From a checkpoint of a small mixture-of-experts model trained on Wikipedia: a shared expert of 128 neurons, 343M tokens.
Below are experts of layer 3 (counted from 0) of a mixture-of-experts language model. Rows are named up (a neuron's input weights, with its number), down (a neuron's output weights, with its number) and show model dimensions 0-255. Each number is 128 + 24 x the weight over its row's rms, rounded and kept within 0 to 255. Numbers have three digits each.
Before each expert's rows: "comes before" lists some tokens at least twice as common just after its tokens as in all text; "mostly gets" lists some tokens that are sent to it at least half of the time. This comes from a sample of Wikipedia text that the model never trained on. Tokens count by the router's weight.

# expert 6
comes before: "of ", "to ", "with ", ", ", "in ", "for "
mostly gets: "However", "role ", "place ", "part ", "where ", "due "
up0:047127123179126157128122129131111159130128127128190132121127127109129123127167128112112126122131128127096139173124146128127127130141075130107119153120124155131127116137140108164120128125123127152130118178112064119127126101125109128131123087129129130129176125125161042111130128126066128144131160165127128127127112160136116123083136127145105121167188130129128129133141162160118127137121092132128128125130154129128127128116120125117082146128127129133128114128132119128056114138147133127126125077140124063138128159084124112133096127135124137064127128107125070135131188128128137128133150128129120166095122126146121105128128159130126109151128126129122120139178131164123135084132127096128133133174126123133134125126240128114136130126134130128062130128139124142124133235135128
down0:172141150125129187111106138124125139127128129131046127121115122143107113145156128168097129191149120126121129113144151122127151124105135127113182178113164184127136108166185137129112138096129155131132128128097095209137128131149119116132096129099128139206129131144124129169126140149149127138132129156142125153108117135133128038135125138149128131106138163130108135105131133125121156107147087121097140121153097126127126126127124124150081138132137129094110131123117128104120102122127127142177117111097130118128137143068169132146129142125117121126118099049130138127085151124150111165129119077125118098125117109107124101208104146132128129130142129125128121139128128128146141124129142138114090118136199129075108124132112129107193125129118115172073153130109145130129117128130104
up1:140128128137126129139160127131128153188128124088063128105133130120128101127128157148131127086164127125128124088126129130123128128148091131127115127123102171097128105093080131183128122130178127130131120124128128083126133126121207130129115095119129128110140130131127135130144131129130127127097128134129128029125145099129170115131101127100146016128135119128130137065126076127144124105152125137154129134165124124128127128113119129128121102114000138152129127189142132126131200157137148102161151101077127169161135114163123124096129150146137093102127129130127130128124115139128126131145127129129130133125167169107117125128130128123107126127126127126118101128142122111123134127122128128131166130125084174125128129172137128129176148112177129081128131126122127121127130130115129
down1:081113124136098127131128116136153129071102141128133162161134073125096131186110097129123135131123137130093111126167109126161129138104132177161119223145153124128131198117132090119130178131083126120132139111132137121187089151145140107124138113129147207110063077127127137136121193114128113109154172179128130152128147098149112124160100121126124176136136164123138133133155148066112137156129129118107116064128126128129127128109126145158116130153128117136103103132130130124122136130131133118140116124149107093129129124105130128160125126046126163148128122128143159148117128083120111111127156137133121183092128141126078132151107128096128135128137129146146149140106112119143133126138132136140082124133130130142144115124071149127129132128090105100126104119154125126128129120135076
up2:125129134136125172129123136144131112099124113126154121126147178115118129124152129133124127127127128103128121140126146130127120128153036117126134164117128130129131139053099088151115116127255088142124102131128091159128130125165057139126117141129123128126198156128105140120130148132120128129053123098131091130134128123125129105130128117127170133145124091170128104125139124129182136134141120132145127136148129124131119127126134131159129124125127126127137130135178127103128131121189134107135132122181128124134139113139126146122249154134128121123110110112131128128081128167129126128128113107127127118143135130116130128132153140119133096126170126127130125122131122131130125096072132109128129128090127131140137128127123154097137058123128181125130122094145129129127124136129132
down2:127118126132128155133135129142138130124161136128136129114160131142110125128153133118126131145126117070114129157131129124126128113133065135114129142123138143120083128061152123139126129130133131085131088130127186128126127133207040130120128115123136181129128134126115120110128156138089124110119129135116116149158143120126141123129090115119164161147153124134159115097130174115155148051139140120195090076107129093153130138122127145165137139122128067130129134123128164102126101102128124085189130119191142127131076126131121164127160121129135102148123109038127124092132127116187141144110133136143129127142119124129130126145133114135127107132146133110136108145123102122117099182116197099145129092172105175129159119133128141113117124131086135126128118126133069145139090128129128
up3:120116051120124127134112110135125127125139132106159145138123128132133106145097136113131127128128128128112133128141187127128123130118132128104199126097127130090124190138138121142196177121134128207100129141073118139128129127130114146155140133125128182119169124112152134127119129127137132143134121125126127151141120112095159158129106122128125148134123085119128140106123137133128096083079127122127136129200207134127129125138046140100126016131077076128124125168128130126074116177129134140141131129087127041118131072127125122113143135151132112124121128138155139164117129124120130127127117107128126150126128167129127110130097156146058171128128124128128111124125159096127111129115128127126119129129108096133129165122135160130131141132126128151114128104138112126127136152130130
down3:111160119121130097159119185128126174122153149103132125177124117113176128123127126127129133129129158120128191129128134130118121138125155132114132103091128124107166087144162144148195135117055127128103103192110083129081128140116104174137136116100112133131123107155139134177168100138136116127123115128145137126119139128111134121163142137168119088138134129074127098115159126129137113115102124128156132135138130184105104126126114135097106080131084152125124113109139129171107176130147130127128087134146075125148131149147128121225114154125120086117145119147132081165104119115178096095121114102110134118145160158171097138128118130152144131101131128106077123130120125124133086123158107124133147105103123111127132134125208128167124142105147128146119127123129117101119082139133112
up4:128128139191127077127128127128121158096129132132137136128162134129128069166127129127140130126108134205126116146122126128114113084108144088112144124109129116079127092108127129157111142121118204146128129131130134155152131168126061123126143120132128126163132128104108104110127121126118121161124126128130115129083147128084128118149078119170150126125127128184128126136127123132141140128140144126137120126120128148127129094116150218128129127147097028151129091156127128122125127129124126116131128170138126131141153121114126109157128125136131042130089128130147127052057133123130151169128168085130075137088131129150094126158129141129125153128126180127138122132139120124127076083130180127123145104121146138125153127125149129149157064127158135133130129132127115127127134133125125
down4:127129124138194109098130107135127177113082126098141122130112162125138129137141102126112106127123123127195101171110130113135142098142126086111121121100115165084101145133130134135190140136112148096103116101082100173171133134101114116132139063132124138176100157164129131123185130134084141103152132141126117113128118164128167103137126125069126096146097135181128094128129089098092110141138176133108147116133122190136134158111133122156125131124065127128127057165070129123128128132125132131121129177163126117128124174133128087125130133145124201129179117122124136135124130103126123128128165127133113138122128164149130086130118139105110148132130157081143128120153142092134133126147157171127147112126150127130171127116142140161136120119161125129111127114124078128128087128118127
up5:093122160129145133127129136128153169131128048117138130095111092123128137120134132134129076098148130120127099184154128104149140131147128126119121131132130145110128132129132136157130155141112103198134136102124124116121124137125131127126130139115135177025159125100143126121151091128128125188135163115137121189134123128096048133131129129096117123131115139128129123128098070127131128118120128130131129122068114147136111105137147128152130082120124107123130073110122156148148097148128101128130132186075125148141127129175133146059135142125130157128174128152113129126128043117156128129132128131129129130175126129112125129140134161115153228143134151129135164127131141134130150119141084126126089096122134127154125113110127131135134126129108125134171116082181124120123133116128125
down5:120141138161131086128117127101113149158173120123137101081127054131145132122142160127128144184125091097128128075114128129127121125104164156134106126130116125130130129109127125072123105127125135117071135120136141126109135142139127134128120133115120131131142136153134132078152128173134142095101144132111168120167112140125100099111171129083128157160131086174117083124131129138102131127102090085128104076133135160192129124109158118135126129141134137092131135123107128133081129096109128177196142121152130131157127130144122177129100129125126048147129147123132186124124114128107234128145112153109106129126132153158143141101129129116131133155073122117094128119125152129107093134117129083127133178131146152123127122124175101133094133097131127126129138109122134168137132128128081
up6:128128128110129166137138127133139140136127138119041098195132127154098170129196140132130172128089097128127030122131111129128130128123157126130088121146129121106122193066129084129127159128121130125124114112145139169129097102130157127129132120140130128125120099137125133132121149128122120078155129133128129126129127122130131127146079127152127110126133110132093144162221115125130129147132105174140121129118127138128140143136123128092110176138127136128134162144128113133161123173115128128157129126080132113133126120125126161132184163128126118130130127081114086069127159131129132129130134134128127129000130132154112129126126053093128101130141119127104124132113145127138109142143126147129148131106116127098128133126129108130128127097133135128099135128066124124121125133165125
down6:124153134126132143143124131147158131120128128155129128139128132096157130134132153136132144127112128142128081134175178152134127130129139131136134163149104119180125202144129161125128128129097183110180101122101110128128110131119121152142143155116196138146097116129175129155092128126133127121125151123132127120128098131134134127123085099128141125138117120127062124119135127127000133150141128113126094114124133130128157106129145106112126145121098129132128130124111116135133136105134126108100015131128103103127143118125131130134125120125059137124103158133109136121136128163112124124115102060128159142136128122124072131126153132084134104129131127149135141135106102138132159008132131104195123130148127135148125126119137123128126112139097151125165085152117126125129128132145128
up7:128128194132128082107128121124129137171129142128115130146079135075128116129092130128102107108130098128147165034131132130124126128046138123124142123117128130127128040128150131129128109128088130139130116133129171100159144209130124132123155145156130111129129106131128113133151129125127131131049146070128173127148122130129118115099109122129129142155125120127080136105121126119148121107127134206098161131157132132127125111132132151074134109128107081144139114127128126089129131021173166130100136147143127142129110139128156127164160125168123118132128128128147069101124166137129165128124127098128128155095126122145177130132143132127086129124098143127157124154130162157116114088129152128127154124114130167119128122129109128128167120133128130121119127120129098138126133131128125
down7:106135142129131136110128192109115122125137134108108122127141134096143140125136124086120147131126128122110119107142115118110130134127112160133102047154120131135136130149091148130128125172125126091128143115128143115120136111061156142121172109123083137153130090144121153128117061095129129131126158137096106128069131137130141247102129167123113100142117129093143104127129118155073163140114125117084133139127127125167129036134120129128125138131126113090128125128151141129105145159143129128147092103135128134174167143164176129128130130141129140088098128119127127126175128121106153128119125100130138154128124149127122128131147119171121140129126129184138154133139130028130129132088137156128125117112130111131127144127162087165152143138079130104125161152112097133130127096129171

# expert 56
comes before: "The ", "In ", "==", "He ", "== ", "he "
mostly gets: "also ", "He ", "when ", "while ", "but ", "). "
up0:128128120098135117128127128119128139128098129127128128128122128143125120129125128036128128130113132129119142105097166137177253210188090128167148125134129121157128120127127127127126128127088129182154131128129149177198140125133092129126135129068128128127127127118129122132123128128128108141128127121127121127132131147128129128127126104128129128087151151126128138130131129115128128128127129128137125128068131114073127128133134128128179188128128119128128125126170154128139137131089125125140127126130126123172128128137128123121127141169128127128128128089127135000125126129128128128127127122127128127137128173124128128153028127134146114131129128127132128133138094120129142128078128128129128126103123123130075128124135139128128128123131127124128128187127124128132039128125106
down0:125133103108138122129141133114133130073137175108139108152137142147078125083145171144138145111123123105132101118124092132133063059108126144111096126133123129102124137134166124127124106129166127127123123143120132124128081127092129129127135103158126160120150110130127119128127104188128109132117121189150128133110107097126127185142151206128122166146125065152121062094119146128115130127129134131171161129126133155140139119137114081129117069141133121126114137123126094136069128134131131164128129128129127130085116126100116128133132078126106123132179171131184129169127119115161110069147089092142147130121124162131164170125159085125126148138121112148153119107128128151127124132227124125129149176127143128135169135128145086128126125114132110128131160118134135141146161097135132
up1:122129128065126159168128128128118129127124140128128127129144167116136132127112128134148130129123128137134131146102142087127126129190087129109153085126125126119129127131125126130128129128134117129128141111128105210130131114127129129197123155070132130147128124166125134212127128129138141089121182127128129124182131128128127130128128131131128128127136120108129137128128130128127131124129130128111127130128125131128062125125102132125009135127124129128127136127149132127079148098172128129128127128128127077141127101151128126155128076175127123139141102156141127128157127127115127125128121140128108127060128137115111129128114128125130128126128127129107098126128126128127105106126128131127127194255130178115131129132107109127087131174114128089088128165128110155128137128134092
down1:116189139129193084127123166121124127153128101134094116119130127126128128128128110195202112156125133127136156121122122172142132157136144130123131121145179146137127130110140111124105094130125131153148122125149122107107122131141072122130125113116140166119152137116124151121206129137108141105036134134126127129132108156128132111069081128142079123137127119127107144195147149101145127122130166069139122137145186116110137123151129097129160106132118124123128104132155137128090120054142151110129161128133111125107148114141172116073129129137085141121092131180111132186164128118126131100159175129132122145121130069129125127131127126115108146128128126175073086126116113132151123179123081117121119112105129141114138147119086110141120127132112128129111110131118128136143157134111130
up2:130129149140135140119113126119090129130107131126125128128147127061191111127120132133130129126125068131121130128129122132129124120130129127131098138131064116052135128129133132131125127128216126121127126077180126121133127149128132127203128125128181127132130129158126128131100146126108160129129128102134129113142079127129129131126128130134132128133151128126128127141174128129128129128127130132122128167128119136128132128107135140129120152127121167127128129137112255130108132128128132128136128121133115067123129094128127131128128129143138107093126127124110131158130149133146128128133129115127127098034128129127127128127245129120129103129128127128127114125128043056128150128178129126128128128168126125120146126162108128141119128114120127105128121123174206134096127152139110
down2:113140128164135126158131140132126156097132120132130109130133125142105184143123135132111056147150155149113119116128145109128131115120146145128135176128122156130120114128129122087120141119124116091110128131125138127130155192170137154127123096121129128113113120138121072115129104130149111127175127128085127200127129193139111093149093126137150104126128128061135106141111113158172120155115091127128122127146165138122127131197127135123128127127136123115138141130087135144131089136132097128136077129126148188138124128161111073079110162139155128176115144087137124161129131119128108087143130116112126164129152141177125126114100123127154141164100129109126148124102150201144150128129056128099117128136131162134048154123123130120149160112139128128140125068119088124137086174140127
up3:070128147131128127159138128111150128128130128128137127125129129202090123129119128255131126128134136126152128152171137116169127091128143128050136174132130130075133114128128122120123138128149089130127127116099122085159110128128139128125129085184130128129133101147135128128143128128120128095084128140093128128132138111129127113128124162128138118146142101145098127135149128121127116127122131127125134195128139152128127130134093128150129127128133112119131124148128127156120129125179127126126128128133131128130161128124127148130129128071131127126086128136130171066133070122132128144142126130128111168082128126129059128128077128127128210138117128128128038146111154125129156106122128118128128108132145172131127101129133132128126110127076128138128125129115202128128167152128131
down3:131119130125150110128122129139188119101153156124128122128133127128134112129136126129129126116147132086132220121141124124149126092133135119113127122134173135128104122102126132119130138202120146131131127143129127104130137141126129148125131119123156110129124119116129151180142123112127137077167135123133129078038120132127151116209126154133127097177120079128128094124095140138138132103127124158115103126079102134129102126203103036128115104127117142130128135128131128134123119130112120115171090159132129192166170199066136121128137126148155125072115096180131120129130151134155155129142127128136136173115083128151105124094145129131109126116117093152097094127137117128118129129134111146130130118128128065117128082128137123117131128190095126113125158128142126114116125127135127
up4:127126128135128158150186125129000173128116128128128132127127130043124131128133130131157128126145128127133097127130079126137124069123124128147127116130126129126141132123127116129132151128204130126128144140138117120118063087130129127132127128129129128133128136131129118136128129140128207132127129085132128112129141128129129127127126127128145128130127129099127130129136128131129126127128127109184130124078124115127120128124129118135173113128128129125130128066129127130099129127169129139110129124129122131129129116126126129130129138119128127124154108128081138146119124128206129128122126125125128138124127036133124127153130128000127126134128128105127112124104120156140135127092129088129128119087129118120185127140097128128101128032169129128127127151128165127126139129127120
down4:076145122152130125130127146150141130122122121135152079124126110138067125127184131083082119121125142111079127114160180121094140075115140103135112118117114121133114173124208137108131125124103082128136124077089137130160123078123101146112129143124127148132139132130128134102026117126128105158143135113162153139168127109061156124126154124108179126125133133150134151125142126125120153171120172131092118123136125140128150098129093129129129169127149120166119147156107156128143119125117115124132113127155165126107153128166142106123205136127187127141099178132110194158158125130117107120124127107127128086125135141129143177122115125132146134128111102148128131129115145107135124109119142130115121083119145152122122052142133128126133133133128110128119115116161069128111148124104154
up5:129131129127128128118139128163137129128132194127129128128168137045118139150092128087132129128145130128144084151152138101128127129123127128126124128143093133147123094129126131155138196129130105131132147161124138127129133133167127129128129124108128128114128075137135127113150128119127127110116148127027129120129122129126128131108128130153128127128132096128128132128134129121128126128128105127125160222155104123131096128131086169126072170130115131129128126169122237129125137115128138093127127130126130143168166116130128106134128127123160122128128121255153118009109134127131130127127128133096089151134124115128121126132138126062124092143128143128116128136060150125127113117126128136130154150109130148162124128121131131128130123112124131150123093142121115126128142131127135
down5:139130130113130151125129128109126125117125134135112114124139127153198122166134151091128113107130109129136128134073128118235113132121090130117129129113128076140199152112129108117131129203128125128147196130141140101128107113111140121139126128107128133122175146128133128132136130085125110130141154133159121135121100099142179121112071125121139111130128099141147124119151140111145127070132136112131131081140133136129130104126140124127121107146133092149123125139132126117113169144132189142120102127128121076115120155128133128126069127132124105125112133180131147074158148128122130138127131130148067096097140134134112152141108102091123123154132107134105130136176138119128146109111142084234135102129131126178134102128121127099128144046134132136129138181120162137094135123112129
up6:122128086138126124120133129138095127128128127128127114128133129062186104128000136170132129128123133125132109128130145132152147119126070128109130181127127128129130111170126128136117139128124128125126176128122139123128115151129084128125128127066128128105141127128130127107188129157132144132128128139124127148072117122125128120127163129129192128116136141128129131229165129124128128129128098128128128156143114189128128128129128129094135128128129128128127098130108128129172110127175117105126128128089130129138128153133128145123128172091127142132128120180130117083128118131115128127128128129144127142088138090130162128153127129079128103128129138125127151119104086126112174128128127133127128128124128147121131128096072129127197128130171127178136128144129112088128128027128102
down6:138126146090133134130101126127128167127127134123136129124134127125108168074194091145126127180133065173222108127089104176108175132168129121112136118156160128125128162116125099087121114127146125165124129109123118136137127119128163142133119119167152116108129141139127125136119126156130129131137122129119130125166146098127127115137092127128096126122167105119124086153136115127110131130160138141124109125036112082128131127130138139123150129129113164122124120128168127124125084133133117128129124128156162122128120110133124142121129109127126133127101123116110131139122131098127106128076132135128131125124123120130153151128131134153112202128130157183142132126114149129126114132121144132126122131128128128131119255121106101137096129144152127145071139140134107122131056100152132
up7:084128211134126144125107128128130124128128128155115129127203203128230153129129131133128128127128153129170128211127130126161084128082096128127127105129124129054127083131128128136061134133126126124128130181128126131134199126128123128052120128139128128140127124188128144123145128128129129133129128098126124116105123125128128129137122121157130125128128154075128123127176129127132109128127127131108128124128150124130129134130126128127146166147137154123128153135121128108076146126142134129128129128122097135131128113131128120126130045150128125126122129164128128126128136173128130129112130123135130176132128077140104128127135113126121134177128129128126125128105134128128104128129128129128128094121127152127219122127126160129130133051064166136122099110108127153094149095158104
down7:137130109126129120132089159130127122125070144131128118195113162117180161124131202081101125126119081155128127134127078134156124131105132124131127127134123085130137127127128082122107125118132130112140143108131127111136159129094103150125108146140109061134127164142130128138135098159129133135125126109166084127129132169128130152153121126138149127167139119103131137107138125131128141129150067171125129170075127131120151128127118149081152103097110140138144147096113146128119122151146145127129128159136127207206142125118141127108124123162097135072126135141126156100087121171127101102112079141134109135132127099137150131114176125107104114113095120124123122162131145149127139125124053161149110110128176094125126083176134140131115126131131115118158219134111125153124161128114124

# expert 10
comes before: "of ", "to ", "in ", "for ", "on ", "by "
mostly gets: "years ", "died ", "election ", "until ", "before ", "father "
up0:122128129204128116140127106128127116099128148109198131070130130168121140128108192144143066128099138100140133140179079128132128127131105140127136137119128142124110153149136121134141166126124129109157142106117125115132125129128121134117081114236137126101129130107122098133148122132144128121111183135127129119163129157129129058118133123149169129130142128151102133173124078133132097183122119166144177132128126129129087132097132118136139144126093116127167116178128133140111152108123120128139126070128134052116123127145118136132133123103124178138128123124124128128111172128129129132131125058128144121146134126108139129136165167051129129127116131124143148128128128108128089140063140135134151076130150129130136124131073100106165131179142132106112111140128137139110131112127124
down0:129120125090125174127102127131112148120063154146123116131124061112128092084146126159152100121134065128112129136147063146183130125128143147125100139141157085135118150119140128133123101128076104130125130119124134151126103128115131129119123133105124114122144152116127114098117158138141084115121136128132152186129128137130118125161127136095125128116131108157130132151129130130128137145175148148172147117129082129132128124127164146132130129135128111200129200128123147140129126109127128165112128106144134137075131145126129173129144165130133130177078128138068128133130129132133125111127062135123130073088100135160117115151131128134117000127128141141158126134126128129132127147078166114132143132087107137067120124126110127132112157124136128089105127079129120140151140101157123
up1:093131124077152125172128122151130145108124162134125110128179096091154128111147129155125115146130132142167122129129143117078130124114120135127113126130118127143128186125130129116079143121163120021132056140128213138128123119121131120129154128128129107133124123126131132135123126128129204130128131125127126129130130104139126111151131115077152127108128094124125133121112133069124124125120129134168128190101126129128148128147116133100195061112102130128131121119117127136104091113123143129084154132121129041128128112132109132136125128124123127124110127180100124141132130127133128127151143122128128132090122132132125091156147145145110072133152086128118129129071133129128210123137145119124142095128175127131119125196118127136149117140164129188103128184130143134127126149133123
down1:159128156122139195158208126128116179132126107124118093128112128117118144116110070120138119135122142089143125163095129140129124113128089133086145123088116127129126136133100127123133139113130123129099131102163123211125102144148195134131097141134128133134143128131094119119126125111118105128171086114164123135085129130151127128135124133117128093117097132098137148127092122165088099125127213128190081130097106111068106124158109116152132133128075129165161122171113129147177156134112134143127107160116102140128128110126113108119141161142127162142097148128127126044122132161113132127133127133091120142129137128138075127122049148132120125139129129115099171128174129131139159126119129152128088114112136128124159145101133165154148134170129099133123129122113103132128135130127135
up2:128132128128127142128079137096130127128128127128124158111122136140146126127134135156125112124043058127092164096135057093195128128164102123138126127124125127162120152145120113143117128129131146150127111132137129113125117103124128128127146131128128121000130154130130127167034128137124131126154129149125122126191128129139128131107131126105127128129130126122127132130129128144131130153134085128192165103134137138129105122126130103125124129127127217128127127125129128129121130125175131177139135126185121127124135149113130156154128056120099133116129128119126130128129128143195126129174127101115128127122131123130126127125142128111136099152140121128129128133123128119113129122125126126158132147120221145123128152138110124119123122125133128127114127127135128115082036114132087
down2:149141143129122138139134129141106127181126130129110144127149128116115124138143125151162093104122158148139081140130144127130120139121118132137119126128125123140122133132120130110131146151129143110129124136139139141104182182108153141131127189035113119148109142122149129133132117124154128169128118126188134128124136118121138152190145123123128088142113128129151123096117162072128127132105138115129116143141083130117030151127130101128125126186096120128124094165130128097119134130115129107132120093126131162132123122115115106205130055128107156123158155165069098138101131105128131133130123122135117092142115164114121121123098153143123126106122128092146120091134148161165160105127122131124121185122025123134114154128128142131212127098117130133129140128120109128104191129110137
up3:132128113129133121129146134128128136137128145120128130130121123116126111148115129128114133121140068129126151129129091129131125104061129122125150082143098076129119128073127136129127140120179127153131135134121126000088128121138130131128122134112128120126137123117137123168154121199131130039152128146130128105154129126169144161138147128120128125176165063128126111118149134133134130127093137127134132126093205133127128106122178115169150123128128126127128152107126204122091126133153118129126128120132101137161127114109124078133126124169119138131085120166128153127128103127130137129184105165129023140140129137129137130128128121139127126128140125127121126130088137081117132119155129096128128125094130125184127127102126126139125147178152138134125122130143153081130136158128107
down3:117127166126123124128129121185158139128124123092128163091097126131117111130121112128143132130133129138133104142119146130128180134076130130127099098145096117120101124129126133133093144120174132133124129096139143053130128151125131108126144097128162109132132111127150134121122109127114128128128126128124172103135140166125132139133182126137057148132128128118128083127139129134141098075072145121128140126127104108141135078177124134131149124127128130120097108094128115129131134125145129087126131172135128127132117127126178121128072126135109137135158203176129171136124117119088112156117123128129085156129166122127159133152156137158128205124118120136123128127163128149126119126129192128127128132133103156129140052110128123126107218098070060131129133198114126072138127132118126
up4:125131106094126073139130087129127128122128133144130161112139120122233144127132154163131072123112136119149118177136065138135126129123118128125117116151130158105088145122135128138097132124150123123145101124135130091118129222225138063121087117121145090126164115116116102120122128122128142106089126126119114119128139126126132077125134030128163128106134105142127133128146099137150120104111125128179132119061127126093133176133187160134152128131126104126126128136125138112128125164100126100127130128139120120131125138110114122118133134108126137123137128118145126121128175132129128179129152139130128145136124165126127126136128123128111126126061177128062129107118134088120128146147121128129140115125132110123126105075122119125166127136154177136146127124132156146146130170163128
down4:159142076123056136128084165115135133115143174131140186137119128152128141129130127117131118132112127146114187094121127117124119091088130128152094103147079126077095139122115151155115122120137129130138110104150127058160166108174131105138150130105123128107130133108081124110148129121138114128146129121143132132128174140144129129140120135126192114133146108130127134141103121118197152125148129105128121146132145104127130153181153135151107088128134140073123131107154116149129142127119143172096112074181126110104129169118122114122097128130189126200154115124132103120136090140189141119120136124122147144128120115127126127139089128149135103106134131139137121137107128123128130195137066129100121140085125121126124113100156088068128120130131148116127096171134129129126080118134184
up5:131120131177147142123140112116102165130096146104118128173137126121128119129140129131057191127126113126128128189198126181154137126129115127073123134131124108095128000101128127123132126144128129129130114087125122052134177125139127128118108145060128133126103134126131126126123142124129133129116122155129129120140143128120126129108118140139128131117186097087126099177148083147136131126133132129128132116127171128133105128128151129124089070129129158129123134107121130118131172132125128129127125079172129138155128130115132156125113150133129133124128128117125128127112124123161128123109128181124128129157128127122129131129138103068119177138132128126128167129128148125126052119133128129121116089164131100121129149129130097129127128088126144130128134089115129187128185127167125
down5:186138060136137122115132135126121148127126127157120124098115158136147141191112165118130122140092118131130168131128188123131101164135126137133130128140168114139110144147127118157184130119156129125135114119134061132124112127120130095133128137157160205104117139102129107104131104104138179127119133159127128144134122105162121126130128132146149138128215126136120135088114106132127128139129125127130128090114125128143128134079127130124111097135119127150147090115130146128129097127116138155111125124109141133124103092131109120134142124126127121114141116132130139121104123122255077132156129099124123101127115154114128098126214136128092124094085135098128126108121194095112071127123133132139144120126128058121128128127108128135171128119120142160163131092105121178141134134164143
up6:114125124153127145127170119128136132129130129114179128085173129149130070124130125130109108127127126148136122102109126133127122127117131139126128079129126128119129118121149148093133127128128169136129138127103118134104133127134156169129160081160127130141003139129124065101127118131149180102126143162128140125119138042129124129125129090127150131142124136144126126108131133129128139074173126123173120126054135127128126124062170128132136126127130135129123127139128126149137120118169141125137126099121117142060122127153129118137122135118125063136122128116129129128137126127154141127220110129131134127119130133123126126103131128092131153125155126129129128192129120133157066137121123132129129113146129125114126132132100139241132096127124113122129132109159141126139129214129124
down6:111109127129140128078128160117119109153132135126152146129077139128127135128134127119132096148143126125127138089147129098116118074109128112146127127175129117135128160125147130114126027126112148126153117130140139128127120089124128123121086150099123146105129156116160140144149127136127133146144128128129118121123132107120178135088141128082091139122153132144119104140109124131144153117130132140130096132185127132128151188132119092146119141129121127120127098100137140112171127120128169136156132140142136152152150133115141138088091127205140166111127136120121080166147127127123151128129093154167128067121055124066145129128159126114127112125128181178060084116062138144184141133119153126118134124088077118127135141126130121107127156144119082115124118128053096153126080113130128
up7:127128110133139129129103081127135115122128128128109128182072090137104125127131127133097133126126179130128124127059123134134097128125128125091125112150128127125127183126092203130129060142115122134127121122130130132131144104131118125129129129082128128134109138129136125176128128104090108184129074139131123216173108179134128147128123128131126098128123126129126066131118129124139111133125122130126127126132161130128127140124137147125061092130130120129128127045125130192128103120162127225122146145140083125124195104148128114109179171125126135130142128125127131113123127218129139129155168086129129120122122131073183127173121093131121125129114128127129127098126127140127119125154127140127123127163113128161117128142131166129124124128132128134178121129126115123126124105133133
down7:115143139120131148147106098127123139127125136127128144142170129122130198131115128124131124131127127118141134110095121082066118169102133166176104126145122133119127172124220118153122130193155130123136133130140117191126126132134107166131138137122100128117137124160125129095170150099118111128100127127172135124130117122132128132111054127112146126099125127113129115125094130125100123134125091082128049151094131145131131131183132092089159136140100148132194131066139101130138127119135132170124134118125117108128131123119135094135119165130142111127168131127133126128167133149144138131133100103151117151097114128147146110067149102133128122118118127130209139143147120125128151125115077138144105111120118173128079091102119141129109113029115133129145126132169119125127137129130133